From a checkpoint of a small mixture-of-experts model trained on Wikipedia.
Size: 9 layers, width 256, vocabulary 32000, 49.1M parameters.
Experts: 224 squared ReLU neurons an expert, 2 picks a token, a sigmoid router, a shared expert of 256 neurons.
Below are experts of layer 6 (counted from 0) of a mixture-of-experts language model. Rows are named router (the router's row for the expert), up (a neuron's input weights, with its number), down (a neuron's output weights, with its number) and show model dimensions 192-255. Each number is 128 + 32 x the weight over its row's rms, rounded and kept within 0 to 255.
Before each expert's rows: a language model's description of what the expert responds to. This comes from a sample of Wikipedia text that the model never trained on.

# expert 1
What it handles: Words starting a clause or verb phrase after a comma, period or relative slot, such as to, that, which, who, he, it.
router [ 51 154 148  49 144 144 138 144  99  88 165 117 158 108 113 147 106  99 155 119 139 134 137 105 125 111 121 106  84 104 139 116 118 182 115 114 113 138  86 122 134 114  93 192 101 135 179  41 110 124  64 154 152 170  95 110 111 119 115 141 100 144 152 199]
up5 [ 92  92 115 137 172  33 196 143 141  99 149 127 105 118 180 139 103 164 122 168 152  62 109  89 177 157 137 132  82 146  95  88 139  91 150 104 152  88 155 122 148 165 138 107 118 114 131 137 111 115 127 142 142 152 113  76 130 128 103  82 133 143 111  80]
down5 [140  94 142 125 111 126 113 139  76 117 181 145 180 136 111 138 140  86 150  98 124 148 148 161 121 186 208 137  76 145 161 103 124 153 179 134 105 100 164 122 140 116 147 109  74  82 137 108 187 131  62 134 130 105 140  97 142  92 119 107 111 133 147 122]
up6 [196 129 101 135 101 122  67  97 202 130 157 102  94  90 145 139  68 187 126 157 141 145  54 152 134 183  70  90 147 165 156  98 130 165 114  93 127 111 158 118 150 168 159 169 120 155 182 136 153 137 161 113 156  87 166 134 150 117 180 151  91 141  87 109]
down6 [157  94 142 170 100 101  99 136  99  75 115  97 110 141  83 115 116 123 142 112  67  89 117 132 127  89 138 188 175  96 114 102  80 162 172 169 146 145 102 125 136  84 139  70 112  66 177 133 120 145 119  86 126 138 102 139 129 126  59 124  97 162 185 148]
up7 [147 159  94  87 141 131 167 114 129  57  80 137 177  52 100  80 143  78 127  65 137 182 107 170 138  94 122 118  77  61  86 125  89 136 156 136 185 121 155 147 130  59 128 129 118 101  98 137 113 145 112 127 166  97 237 115 137  85 164 138 138 124 135 153]
down7 [106 133  96  83 148 102  89 116 128 112  89 175 143  90 133  97  48 125 147 161 171 122 175 125 126 159  97 176 135 142 128 181  51  77 111 173 109 111 168  93 144 117 141 141 127 135 139 105 117 180 164 156 136 125  91 118 164 108 197 129 132 148  48 156]
up8 [ 59 135  99 137  52 204 121 125 189 192 121 130 126 120 139 151 124  86 161 122  86 158 137 137 111 135 109  95 146 168 143  79 120 103 145 149 142 131 145  31  88 117 125 103 129 178 116 107 212 146 115 144 154 161 125 128 136 128 169  95  32 118  73 186]
down8 [104 157 130  74  76  72  92 121 117 160 124 122 170 102 139 174  99 125 114 110 152  85 115 139 137  74 128 176 156 123 103 176 180 147 192 140 115 178 191 130 173 165 155 108 147 193  96 153 147 127 133 170  68 116 129 118 131  95  68 103 196 156 140 142]
up9 [103 118 100 155  92 128 161 140 111 169  88 113 148 146 133 150 146 130 129 164 142  39 127 164 122 101 111 106 150 140 123 172 186 140 132 132 165 158 154 158 148 125 139 124 179 153 121  33  86 126 114 104 119 109 187 138 153 103 154  97 134 169 121 113]
down9 [ 41 102  69 154 143 132  82  69 108 101 125 158 148  88 100  85 152  98 147 128 187 143  96 162 131  99 150 108 120 112 139 120 159 113 155 135 145 128 185 107 121  96 147 123 132 103 151 156 112  60 153 176 149 158 155 153 171  69 142 107 147 129  68 136]
up10 [ 83 116  68 120 203 165  69 124  82 120 159 156 180 116  76 115 106  89 129 151 140  86 160 174 141 171 134 117 155  98 141 157  79 139 151 127 103 115  85 129 127 167 112 136 187 146 178 112  83 129 203 173 135 113 151 113 140 129 140  50 148 165  84 220]
down10 [199 157 164 141 133 142 142 162 192 173 124 132 103 168 137 129 145 121 160  91 161 147 109 201 114 158 143 128 144 101 104 142 193 136 140  98  89 139 124 130 109 144 153 133 114 161 159 104 117 105 139 147 133  94 164 164 146 114 136 152 166 120 124 124]
up11 [134 127 151  90 152 121 109 133 111 133  76 127 134 170 115 147 109 106 207 133 163 145 145  80  77 113 147 130 136 109 137 100 113 147 138 182  85 151  85 154 141 120 112 141 100 100 192 140 119 182 128 136 149 148 120 193 136 130 101 164 202  99 107 194]
down11 [ 84 130 115 200 128 120 122 108 150  92 113 125 146  90 106 144  36 109 188 126 138 192 183 145 142 114 120 109 131 133  80 132 146 130 139 175 217 139 120 106 149 125 175 172  98  85 151 187 140 138 119 128 147 153 140 109  99  83 169 120  82 149 132 206]
up12 [160 143 170 105 107 116 134  90  81 112 156 111 124  79 125 160  97  76 137  50 129 222 140 111 147  95 165 111 117  84 137 130 159 124 131  83  83 123 181 143 112 135  76 143 131 118 139  98  59  70 110 167 151 116 190 110 121 137 172 147  96 144 170 160]
down12 [138 117  98 123 131  93 181 157 114 183 153 128 100 177  83 138 146 114 115 166 137 165 188 117 105 102 171 160  96 130  66 128 131  91 148 171  82 104 133 133  80 120 103  83 110 144 135 126 152 120 112 135 104 154 120 124 141 100  86 108 149 106 127 117]

# expert 6
What it handles: Sentence-final periods after place names or years, plus closing == of section headings and line breaks after paragraphs.
router [123 159 130  69 133 173 140 161 142 176 137  93 142 139 103 114 174  90 105 116  85  96 166  81 121 158 174 163 131 128 160 100 104 198 112 181 185 126  79 125 109 120 118 147  72 118 103  97 176 144 185 113 202 144 119  93 192 186 132 134 146 152  58 171]
up5 [127 194  78 165 131 107 123 187 145 132 130  92 112  95  78 105 111 146 126 136 118 127 151 143 118 133 116 120 146  93  82 151 159 165 151 176 107 115 108 135 104 146  99 157 180 154 120  89  95 140 111 144 128 147 145 116  11  92 193  78 164 131 117 166]
down5 [173 129 137 154 100 122  41 108 108 127 147 150 149 106  80 103 163  96  98 162 145 135 128 166  76 137 100 134 165  81 105  68 123 137 104 132 100 131 105 134 168 143 157 104 151 115  99 115  86 189  65 139 124 141 135 115 149  74  94 100 123 143  88 134]
up6 [116 174 144 181 106 166 147 141 122 185 114 121  89 110 159 120 144  83 104 139 146 135 130 171 141 112 101 102 144 152 121  58 154 152 125 137  86 119 124  61 170 171 170 141 175  91 131  94 131 118 158 133 127 172 115 139 145 104 144 196 169 164 134 125]
down6 [135 162 132 129  81  63 130 178 126 118 118 156 190  97 105 151  89  82 139 132 182 118 106 125 131  92 147 106 153 191  93 150 104  94 138 149 185 128 161 114 110 142 157  97  93 102 166 169 130 106 141 120  90 132 136 139 154 138 134 123  98 135 156  95]
up7 [174 148 154  70 157 174 109 156 131 128 120 133 143 169 103 134  75  87 147 152 119 191 158 110 151 160 170 135 179 117 178 189 107 119  95 141 156 138 136 124 156 154 131  81 142 109 123 150 118 175 123 158 126  96  94 163 110 135  91 101 141 124 153 164]
down7 [114 131 151 119 117 151 176 123 114 134 125 126 101 130 167  99 124  94 105 112 158 173  76 141  72 145 173 120 128 146 131 114 106 103 154 110 125 109 116  98  75 105  82 107 132 111 119 138 136 101 135 133 123 144 166 104 166  97 246 131 152 191 169 126]
up8 [136 170  86 128 140 114  83 131  94 154  87 140 174 114 110 144  92 145 111 181 115  72 143 113 148 135 130 212  77 160 129 167 118 113 124 100 164 160 127 113 108 131 172  88 151 168 132 119 194  86 119  92 134  78  65  99 179 101 151 190 136  83 130 119]
down8 [101 177 182 163 103 116 172 164 129 148 149 149 119 164 178 144 151 115 130 136  78  93 106 188 107 176 113  61  80 149 134 116 140 156  99 118 140 119 141  92 112  99 120  68 125 101 118 117  74 158 131 144 100 159 186 173 174 174 103  84 152 122 122 168]
up9 [101 149 182 120 197 105 123 151 121 126 122 102 177 110  82 123 154 137  78 113 145 150 136  87 107  89  95 122 153 118 188 147 138 139 113 125 137  64  74 141 147 141 139 160 133 120 141 175 153 158 197 146 104 170 104  92 167 155 106  94 110 188 108 155]
down9 [100 175 116  87 176  76  68  96 181 110 127 120 144 170 188  71 132 131  69 163  91 147 103  43 176 142 121 104  93 142 136 147 114 188 123  97  67 193 132 138  87 125 150 134 154 165  66  93 170 111 146 117  95 105 143 126 149  88 103  95 154 122 131 123]
up10 [101 127 110 165 155 191  71 127 142 162 108 144 127 128 144 148 134  79 127 144 138 162 102 121 116 170 167  84 140 136 168 136 138 104 129 151 104  95 163  90 137 172 107 126  90 103 177 117 106 101 187  94  79 148 170 140 156 139 155 144  80 148 125 138]
down10 [ 76 154 100 130 128 135 122 172 139 144 147 150 110 149 144 143  88 125 134 120 150  91  66 116 142 135  65 119  82  75  99  73 131  73 128 114 133 163 154 168 124 136 157  62 171 142 120 134 135 124 160 138 126 118 102  87 190  86 177  96 124 109 108 131]
up11 [ 91  90 172  65 108 136 203  86  36 116 120  90 132 130 138 131  78 114 133 137  78 198  91 103  55 100 126  62  83 111 128 118 132 126 151 128 200 143 115 128 162 123 112 132 146  77 106 135 154  58 137 177  98 101  97 169 120  50 176 127  96  83 133  95]
down11 [155 172 189 157 146 163  75 144 106 118 146 178 163 121  96 128 133  88 119 145 134 113 119 119 180 159 155  84 112 116 116 172 131 102  91  78 111 113 156 151 118 141 113 118  96  62 112 116 123 182 142 143 148 152 152 202 186 116 160 148 139 148  95 130]
up12 [ 63  74 194 160 127 111 151 107  99 173 151  96 170 121 160 126 117 126 136  70 145 102 113 154 112 166 185 127 142 145 169 130  98 119 165 129 125 140 183 137 156 128 189 112 118 148  38 108 115 116 150 137 123 132  99 144 114 147  86 164 115 120 120 125]
down12 [111  72 129 142 106 163 104 119  93 172  39 124 162 169 132 182 108 162 159 118 109 119 141 163 139 125 117 124 170  82 141 157 154 146 146 127  93 169 103  83  87 102  94 153 135 106 115 117 114 158 147 135 127 124  92 135 124 107 193  99  91 172 205 118]

# expert 19
What it handles: Closing parentheses, quotes and brackets, and the == / === markers around section headings, plus table-row separators.
router [114  93  91 112 177 136 139 203 131 124 147 105 117  88  99 128 116 111 116 133  97 145 200 155 171 104 106 116 101 176 141 128 129 160  86 147 145  84 107 175  98 143  68 136  57 128 151  74  58  99  97 113 149 162  70 103 128 153 149 165 102 125 133 104]
up5 [136 112 159 155 124 120 143 107 153 201  82 127  95 126 105  99 190  83 121 230 118  77 175 118 185 170 118 132 167 167  96 156 118 153 163 130 117 150 168 128 135 113 113 128  84 100 146 112  55  71 108 101 185 103  91 123 123 121 154 219 109  97 153 115]
down5 [ 67  71 108 144 117 185 162 141 105 134 140 129 178 197 137 164  79 169 177 123 109 100 124 120 100 122 132 116  54 202 109  75 122 150 181  96  98 120 121 155 154 120  94  97 144 125 129  96 152 150 162  88 169 172 167 153 151 128 101 107 147 150  79 120]
up6 [ 94 107  82 142  96 151 147 167 110 136  52 139 166 152 130 107 139 141 196 129 111 125 131 133 100  75  59 179 109 162 148 147 120 109 115 124 132 172 129 135 191 124 101 148 150  94 130 108 135 158 144 117 191 127 107 132 158 146 155  37 177 139 156 168]
down6 [156 125 129  98 128  54  99 108 171 136 132 133 111 162 137 115 116 115 135 117 101  99 187 115 164  97 115 132 113 140 142 225 190 127 220 175 117  58 100 159 166 121 187 149  15 116 145 133 107 158 121 165  98 178 161 127 129 166 155 119 136 100 112 111]
up7 [146 106 188 204 143 118 101  59 174 143  96 154 135 152  95 107 175 134 103  54 120 171 111 163  95 134 112 130 101  73 149 133 102 139 162 137 141  98 151 140  71 144  83 155  73 154 122  67 155  87 202  84 131 138  92  84  83 163 175 129 151 143 111 119]
down7 [155 130  76 156 141  62 158  56  79 157 127 147 129 131 134 159 113 110 153 169 109 189 181  40 124 178 128 191 203 151 157 174 146 112 140  97 143 100 163 107 159 145  94 166 105  89 154 220 108 110 129 159 113 158 157 153 100 112 162 168 166 108 164 117]
up8 [132  64 142 102 120  97 125  78  57 109 112 146 120  77 136 165  94 104 169 125 124 158 133 101  86 154  73 142 173 197 127 146 168 189 186 103 129 100 175 123 100 146  82 174 165 186 215 110 118 153 154 137 179 138  98 146  94 134 129  98 187 116 142 179]
down8 [ 94 180 161 120 126 163 100  93 184 141 115 121  92 114 110 128  82 132  80  91  52 104 109  87 125  80 179 140  94 124  22 125  91 101 117 133 106  96 148 110 153 120 127 140 169 138  90 128 104 138 185 104 100 184  57 142 162 117 131 175  76 138 124 157]
up9 [127 122 123 146 130 165  99  99 107 139 143 118 141 154 127 108 141  76 149 188  86 120 125 141 188 115 169 170 112 115 101 160  87  76 132  94  99 131  81 101 143 164 145  75 129 172 167 129 126 123  99 113 136 169 109  91  80 139 159 125 170 110  61 125]
down9 [ 67 109 186  62 148 110 165 133 114 143 126 161 121 137 157 134 156 128 127  92 159 201 106 148 129 138 146 111 146  61 100 122 201 140 135 135 164 137  89 126 116 149 121 100 105 141 175 116 175 126 154 112  48 119 108 143 123 114 150 111  94 146 137 215]
up10 [ 93 141 130 207 169  81 117  76 123  53 165  95 123 163 141 125 139 117 111 138 156 115 156 101  75 138 130 152 149 114 169 131 184  93 114  97  61 184  66  81 114 157 108 133 148 109 120 123 129 147 143 142 132 159 112 106  91 150 135 190 116 161  84  89]
down10 [133 180 138 118 137 143 133 133 185 108  97 165 172  86  98  87 168 133 124 107  89 134 111 182 120 118 157 107 174 129 158 151 128 124  54 159 119 151 115 114 153 118 103  73 137 150 185  86 159 139 147 141  82  73 149 129 143 132 125 129 157 119 142 147]
up11 [134 111 119  65 112 162 168  95 102 104  98 181 169 126 103 123 143 117 145 142 104 100 152  85 136 155 139 105 107 137 151 157 148  97 118 165 134 135  80 103 132 159 158 132 170 126 211 135 149  96 111 125 161  90  82 108 138 124 128  54 118 141 113 131]
down11 [226 149 137 143 153 127 135 168 170 153 120 117 180  76 178 140 145 189 135 145 133 121 118 160 132 152 127  74 104 147 165  96 188  72 138 130 174 164 136 103 104 134 117  73 157 107 165 130 142 106 111 121 110 109 123 127  96 122 154 112 116  77 160 182]
up12 [159 103 101 105  94  87 175 179  88 118 107 135  83 181  83 120  93  89 120  91  94  85 160 129 137 117 112 182 130 111  92 100 112 116 124 132  81 166 177 150 117  76 116 116 162 127 147  79 166 155 144 105 113 143 101  76 102 106 143  97  63 165 160 124]
down12 [ 95 132 127 178 128 133  93 121 159 157  95  89 136 128 152 112  79  64 148 126 140 144 145 117 147 153 118 119 140 104  69 110 152 190 147 108 152  77 151  89 113 212  35  96 137  99  96 126 121 163 102  95  76 104 139  94 189 106 106 113  67 120 107 122]

# expert 33
What it handles: Prepositions, semicolons and verbs introducing objects or list items, such as including, like, called, of, with, for.
router [ 98 156 104  98 105 122 121 172 112 112 185  65 118 114  78 100  98  48  85 138  98 100 181 101 107 139 100 107 100  93 170 103 123 129 123 168 179  89 106 152  83 146 108 150 155 111 165  76 119  87 155 112 153 160 131 106 140 133 160 186 130 137 103 135]
up5 [106 154  85 113 122 166 104 137 151 130 153 111 143 174 100 155 121 100  93 121 110 102 108 160 143 145 144 107 148 173 150  81 170 130 140 169 195 137  82  92  77 140 163 138 139 156 100 114 110 119 114 115 136 122 142  99 141  99 121 166 117  95  83 145]
down5 [ 78 120 177  65 155  74 169 149 111 155  88 129 125 101 128 104 183 142 102 203 115 122  99 133 108 112  95 144 124  77 142 188  71 127 168 113 136 134 129 157 150  63 144  73 133  48 169 156 136 116 200 125  67  92 146 153  86 163 137 128 128 123 144 113]
up6 [107 108  71 180 182 115  91 149 167 165 124 129 145 150  79 125 163 164 171  83 128 148 149 174 137 168 210 116 184 109 116 125 137 107 132 117  90 103 198 175 164 131 135 120  88 134 112 115 129 123 113  60  95 170 151 129 141 116 174  98 170  99  83 154]
down6 [124 110 144 163 123 129 125 102 177 114  75 190  96 160 126  96 160  96 114  93 125 127 202  90 138 123  81 127 154 165 144 131 120  80 101  75  88 163 126 106 150 103  44 108 137 139 101 126 120 130 134  98 210 117 151 109  91 123 172 122 143 130 118 144]
up7 [171 166 195 126  63 101 189 135 155 133  60 147  95 161 173 166 114  94  73 100 140 192 100 169 141  97 136  83 144  54 173 165 115 171 114 139 107  92 116 128 124 145 166 146 146 157 119 121 120  99  77 105  97 102  87 140 151 104 145 122 126 159 127 123]
down7 [128 109  81  95  71 129 149 163 165 128 114  97 115 168 113 128 126 155 139 143 135 137 173 154 169  84 212 133 118 169 198 139 176 194  96 167 120 131 147 143 145 159 136 108  89 112  79 150 132  72 112  96 129 151 151 153 108 169 115 139 163 119 157 141]
up8 [134 121 155  60 125 157 148 149  87 145 118 137 100 180 153 187  93 103  71  84 157 120 147 119  90 104 128 127 109 129 180 125 112 162 140 150 114 145 125 148 104 136 142 111 118 124 103 115 146 103  88 145 136 101 113 121 111 150 166 117 158  83 150 209]
down8 [148 169 130 172 128 159 116 163 186 112 188 114 157 130  59 106 148 181 133  84 110 107  89  97 184 182 118 120 163 138  99  86  89 105  64 128 126 145 172 157  98 204  87 194 137 102  91 127 132 120 160 134 178 133  86  82  78 110  78 180 200 148 166 109]
up9 [135  94 103 159  97 222 176 128 144 156 129 129 165  49 117 117 163 112  78  89 109 140 129 141 140 133 138 170  75 100 175 153 165 130 161 177 130 136 101 127 133 145  81 172 181 150 168 136 114 115  92 119  91 123 134 124 129 115 167  86 175 100 113 191]
down9 [127 125 121 175  84 106 178 143 156 144 132 165 146  85  74 127  91 121 110 148 182  87 188 139 118 102 101  79 120 128  96  90 176 136 144 113 105  63 161 135  91 138 144 130 146 164 157 138 144 121 156  70 128 167  67 152 127 137 133 146 152 145 119  98]
up10 [118 127 139 116 119 100 153 160 131  99 112 182 159 186 123 137 103 161 124 110 163 122  92 104 119 131 144  90 140 121 152 220 137  92 103 148 103  71  88  65  86  95 104 152  96 142  72 144  81 127 119 177 150  96  99  99 170 162 152 121  97 106  94 126]
down10 [112 121 114  97 139 172 155 145 140 108  70 175 112 165 142 126  70 116 144  77  83 102 128  87 174  93 156 159  65 189 195 107 147 124 100 143 133 112 139 198 111 115  93 155 151 156 148 124 160 159  70  50 189 125 104 136  80 159 183  91 114 113 122  61]
up11 [155 151  91 106 188 110 106 142 125 120 122  62 150 161  83 155 133 114 154 145  75 145 166 176 111  92  94 168 143 150 155 180 121 138 171 177 116 174 123 148 171 153 125 104 161  92  79 105 165 136  94 134 107 166 112 153 128 129 144 133 138 126  38 102]
down11 [ 91  99 158 114 115 140 167 152 179 138 160 201 110  96 131 149 153 142 118  76 133 118 106  94  87 110  96 123  79 115 117 125 187 120  80 163 128 116 145  98 142 132 157  41 133 119 160 115 150 123 170  52  85 125  90 151 131 148 109 141 152 141 122 124]
up12 [170 117 108 109 188 144 124 234 119 167 128 158 145  84 134 107  97 172 106  86 123 108 146 167 116  99  88 121 109 129 175 198 148 117 130 147 151 104 106  93 153 158 162 173 125 121 111 148 166 155 131 120 136  78 158 137 150 124 164 186  69 124  11 128]
down12 [135  98 116 175  99 126 126  82  82 107 119 144 112 148 182 126 140 120  76 136 156 172 168 102 129 119 142 165 205 161 110 169 125 146 129 174 118 127 133 141  81  62  93 120  85 126  61 120 137  91 180 165 148 138  65 126 154 127 183 117 138 119 112 131]

# expert 10
What it handles: Common English first names and middle initials starting a person's name, such as John, Robert, William, George W., often in lists.
router [ 54 150 135  95 149 100 157 168  76  87 167 138 164 112  97 100 128  56  97 134 116  68 182  55 110 164 138 103 133 157 183  75  98 135 100 165 141 118 122 176 115 124 109 132 102  81 119 148 131 137 147 104 134 127  76  95 182 139 113 161 123 126 128 124]
up0 [ 87 134 179  95 114  20 125 139 148 177 126 140 122 128 147 217 165 163 143  59 120 182  88 119 146 153 115 120 157 118  88  16 136 133 122 162 159 153  79 117 164 110 126 115 144 116 151 161 179 133 146 133 109 139 100 148 121 140 202 107 134 177  85 111]
down0 [112 133 131 119 120 118 115  88  78 174 120 201 131 104 139 131 100 124 135 198 159 133 132 126 101 123 154 136 120  63 125 129 140 178 114 122 122 132 120 135 106 109  92 122 171 164 178 114 115 143  99 119 141 168 120  93 191 108  84 175 180  91 138 133]
up1 [112 110 123 171 152 138 134 125  90 151 132 121 129 132 180  99 186 176 134 180 102  95 118  78 116 148 172 167 106 132 101 140 100 113 102  93 164 141 130 128 132 126 130 147 171  93 126 106 116  87 107 121 182  69 171 137  87 137 116 173 111 124 174  95]
down1 [153 122  78  97 129  87 164 124 161 138 116 138 103 153 101 148 133 142 123 143 134  99 122 191 158 173  91  79 114  62 137 108 198 120 164 198 134 114  85  81 128 141 150 120 132 114 107 117 122 132 155  82 127 172 137  92 153 177 152 183 141 157 121 127]
up2 [114 136 152 164  90  94 116  83 153  81  68  80 161 141 115 173 129 135 158 118  74  89 140 143 126  95 162 146  97  55 102 117 162 102 134 139 128 126 120 142 160 129 135  72  86 149 113 161 119 186 151  79 186 119 127 117 127 131  75  79 164 170  83 114]
down2 [182 159 121 155 148 166 166 164  87 117 140 158 116 165  91  72 129 128 131 144  99 136 131 133 148 137 132 139 191 132  95 148 102 135 114 153 132 136 155  89 160 144 162 136 112  92 185 161  60 124 139  99 149 100  91  89 122 148 170 125 132  95 123 106]
up3 [157 147  98 124  40 108 133  98 109 116 117 108 130 130 140 150 141 139 170 105 112 216  98 106 193 142 155 115  77 166 121  98 147 118 136 126 140 170  62 109 138 116 171 136  78  79  82  92 114 123 116 157 190  99 114  97 114 125  92 150 123 129 187 104]
down3 [138 154 106 123 136  82 108 158 103 107 107 111 107 158 161  91  97 159 168 119 136 111 117 137 125 138 166  97 104 144 127 157 135 167 152 138 149  92  85  71 106 113 151 186 152 157 129  99  97  97 129 119 110 156 110 148 140 133 123 150  95  83 120  76]
up4 [161 155 140 146 116 170 115  80  96 167  98  99 113  57 108  50 137 173 154 108 153 160 135 128 111 168 139  80 139 137 128 115 137 112  90 109 156 137 142 137 149 131 135 118 144 152 205  73 123  76 156 140 162 115 108 143 145 130 113  85 144 150 155 151]
down4 [130 117 162 123 151 134  86 101 110 167 185  83  99  86 131 103 158 131 138 101 105 136  94 137 154 175  90 109 151 162 143 124 100 155  95 145 116 187 165 144 183 126 136 117 128 141 132  88 127 182 121 196 145 133 138 115 115 103  92  92 126 111 149 157]
up5 [163 106 169 136 113 130 106 143 109 116 177 165 154 138  94 110 158  87 110 112 147  92 132 109  95 151 164 176 153 147  77 108  69 101 137 118 157 119 171 117 161 122  77 204 125  92  98  97 171 147 131 136 100 110 103 101 121 137 153 119 124 139 103 156]
down5 [160  82 117 142  74 121 120 156 160 109  89 164 160 131 155  87  75  79 112 111 159 106  94 171 137 129  81  94  99 170  82 151 158 140 142 140 176 128 146  95 159 134 146 120 101 148 161 166 130 129 131  93 129  98 139  82 164 107 146 156 136 115 140 136]
up6 [119 147 127 124 185 202 183 139 200 105  93 160 185 138 148 169 150 111 121 146 152  69 175 112 109 148 200 141 164 155 125  99 143 115  94 169 131 184 138  70 173 144 145 138 123 206 141  98  90 139 126  66 151 126  91 128 120 142 166 175 100 139 131 107]
down6 [ 96  77  99  79 135  93 128  91 135 152 150 133 138 101 188 125 132 128 126 144 154 109 110 118 170 114 171 177 109 122 108 138 139 181   8 118  74  96 123  78 142 107  85  60 103 131 119 133 148 131 167 102 165  90 158 111 144  93 139 121 143 127  76 100]
up7 [ 84 110 145 109  86  95 139 141 185 112  84 126  44 116 160 134 104 171 142  79 112 140 185 133 155 120 139 147 144 141 116 123 124 111 144 148 178 119 128 128 201  70 128 108 156 156  93 115 134 116 155 127 100 135 158  47 131  92 144 141 105 152 139  97]
down7 [151 134  86  72 101  58 128 120 102 187 163 122 117 101  69 102 108 156 147 125 161 169 146 100 174 113 159  95 132 159  99 113 139 134 104  66 122 104 143 110 165 171  91 127  97 152 136 106  79 100 116 110  85 184 167 157 135 137 153 109 110 150  91 120]

# expert 47
What it handles: Main and auxiliary verbs after subjects, especially has, had, have, having, with, without, plus action verbs like made, took, gave.
router [103 161 136  89 115 135  92 187 136 118 161  72 158 109  57 113 123  56 141 142 121 148 170  75 132  77 101 133 125 121 207 145 125 157 107 171 185  70 124 126 100 145 141 200 133 128 137  91 117 122 168 184 148 153  93 136 166 123  88 118 101 163 116 154]
up0 [ 64 137 214 153 127 116 146 114 135 143 147 180 125 106  89  86 120 139 127 129 126 101 134 108 117 144 126 183 175 132 191 190 105 141 129 139 102 145  86  96 125 112 174 178 101  95 173 139 169 125 160 211 137  92  71  88 170 121 126  90 111 160 135 156]
down0 [ 97 153  98 124 129 191 118 127 150 101  77 147 126 105 131 116 115 108 153  96 106 123 145 143 170 108  75 102 111 156 112 141  95 166  92 101 164 106 131 127 197 111  74 141  82 168 161 142 108 133 164 119 144  95 133 170 121 166 151 126 138 130 102 116]
up1 [155 130 151 116 151 135  95 131 175 129 174 124 186  96 121 138 104 133 128 151  87 128 117 145 110 185  56 116  85 125 158 168 145 130 154 146  87 100 157 118 148  88  91 143 137 177 133 111 146 138 165 102 140 188 143 158 193 137 119 160 171 105  95 124]
down1 [108 146 106 123 169 149 103 138 123  67  60 189 165 219 123 163 130  77 142 110 145  67 184 107 130 175  82  85 124 180 125  80 114 121 136  39 110 149 104 165  96 122  49 138 118 129 121  98 109 178 122 148 183 105 112 152 106 153 140 152  90 106 156 150]
up2 [ 84 168 169 137 107  85 138 196 115 119 130 188 130 118 191 116  99 109 111 127 113 130 124 154 127 171  72 132 167 129 158  99 183 166 133 153 141  95  90 144 164  95 109 158 126 181 151 138 190 126 138 141 152 169  98  74 113  74 105 107 122 131  75 126]
down2 [ 90 130 111  46  37 126 149 195 147 120 116 109  85 113 101 106 153 116  82 123 111 133 112 133 174 105  88 134  97  52 163 110 118  51 102 107 132  99 156 151 109 177 120 102 142  86  87  87 132  98 112 111 168  88 132 134 148 136 165 152  98 146 143 165]
up3 [151 156 170 131  97 122 105 143  58 149  88 107 140 134 132 119  84 120 138 132  99 132  75  90 124 143 165 218 147 178 181 151 110 197 175 165 115 160 101 171  80 164 171 166 128 165 132 102 106 131 119 148 144 139 137 142 197 130 122 126 145 123 126 120]
down3 [132 160 133 113 141 102 143 169 116 124  73 169 105 108 160 119 136 135 122  77 135 137  99 144  79 171 124 185 166 126 143  97 155 102 115 146 140  82 140 111  48  99  97 175 205  70 118 121 160 166 188 178 151  95 130 123  88 170  86 155  88  74  95 151]
up4 [ 45 176 132 165  90 140 146 121 158 131 147  88  95 136  63 125 157 138 190 119 116 163 119  95 205 128 150 120 126 187 161 127 118 147  93 125 104 130  85 132 104 178  88 252 153 123 110 108 127 126 148  70 123 152 159  95 145 117 153 159 135 137 154 108]
down4 [131 170 196 129  61 138 176 200  90 124 104 140  97 160 149 152 132 160 153 103  63  77 150 152 134 114 136 177 153 119 123 113 112 111  97 139  86 121 112 107  82 179 106 129 132 126 151 176 137 163 102 181 126 126 170  99 183 119 136  91 153 196 121 112]
up5 [148  85 110 109 100 179  98 144 134 142 108 115 136 136  81 104 134 160 139 134 155 120 107  84 164 151 158 158 142 123 110 154 131 174 144 136 145 119 148 122 135 137 114 112  97  82 154  69 145 125 168 167 126 146  99 210 120 102 100 110 118 128 136 118]
down5 [131 112 137 115  98 135 184 155 135 147 150 200 157  83 137 129 177 163 100 118 110 156 175 136 118 139 152 131  85 120  85 114 110 141 129  50 116  84 134 101 144  77 154 125 145  42  88 130  91 160  98 139  92 134 174 105  90 122 127  95  95 137 132  95]
up6 [149 120 146 113 151 123 143 126 121 131 223 115 116 145 136 143 135 149 180  85  98 111 105 114  46  99 111  66  73 110 134 151 126 125 139 134 126 174  97 101  69 157 148 159 143 130 164 146 185 125  84 151 165 115 111 100 162 100  99 136 150 143 177 120]
down6 [ 99 125 145 113 153 147 138 135 112 132 119 118 127 150 151 110 142 125 127 180  68 138 105 185 110 157 126  90 127 112 120 157  83 110 106 115  86  89 119 185 168 120 175 108 149 209 126 150 112 155 156 105  67 114 190 120  95 177 134 110 117 134 160 132]
up7 [115  95 100 129 111 151 146  99 124 107 113 136 112 123 141 103 159  52 126 150 132 130 107 111 115 114 181 166 138 117 152 184 119 165  98 122 146 107 173 141 128 151 121 140 111 144 125 149 116 137 125 173  80 117 109 126 163 148 110 113 114 138 177 176]
down7 [ 90 177 130 100 172 153  97 173 162 132 115  86 132  90 138 197 154 126 116 161 145 136 160 112  94 173 159 155 168 112 115  58 172 162 117 138 142 115  83 142 115 152 102 164 154 141 162 103 104 135  94 160 108 119 167 171 175 113 133 161 117 139 108 118]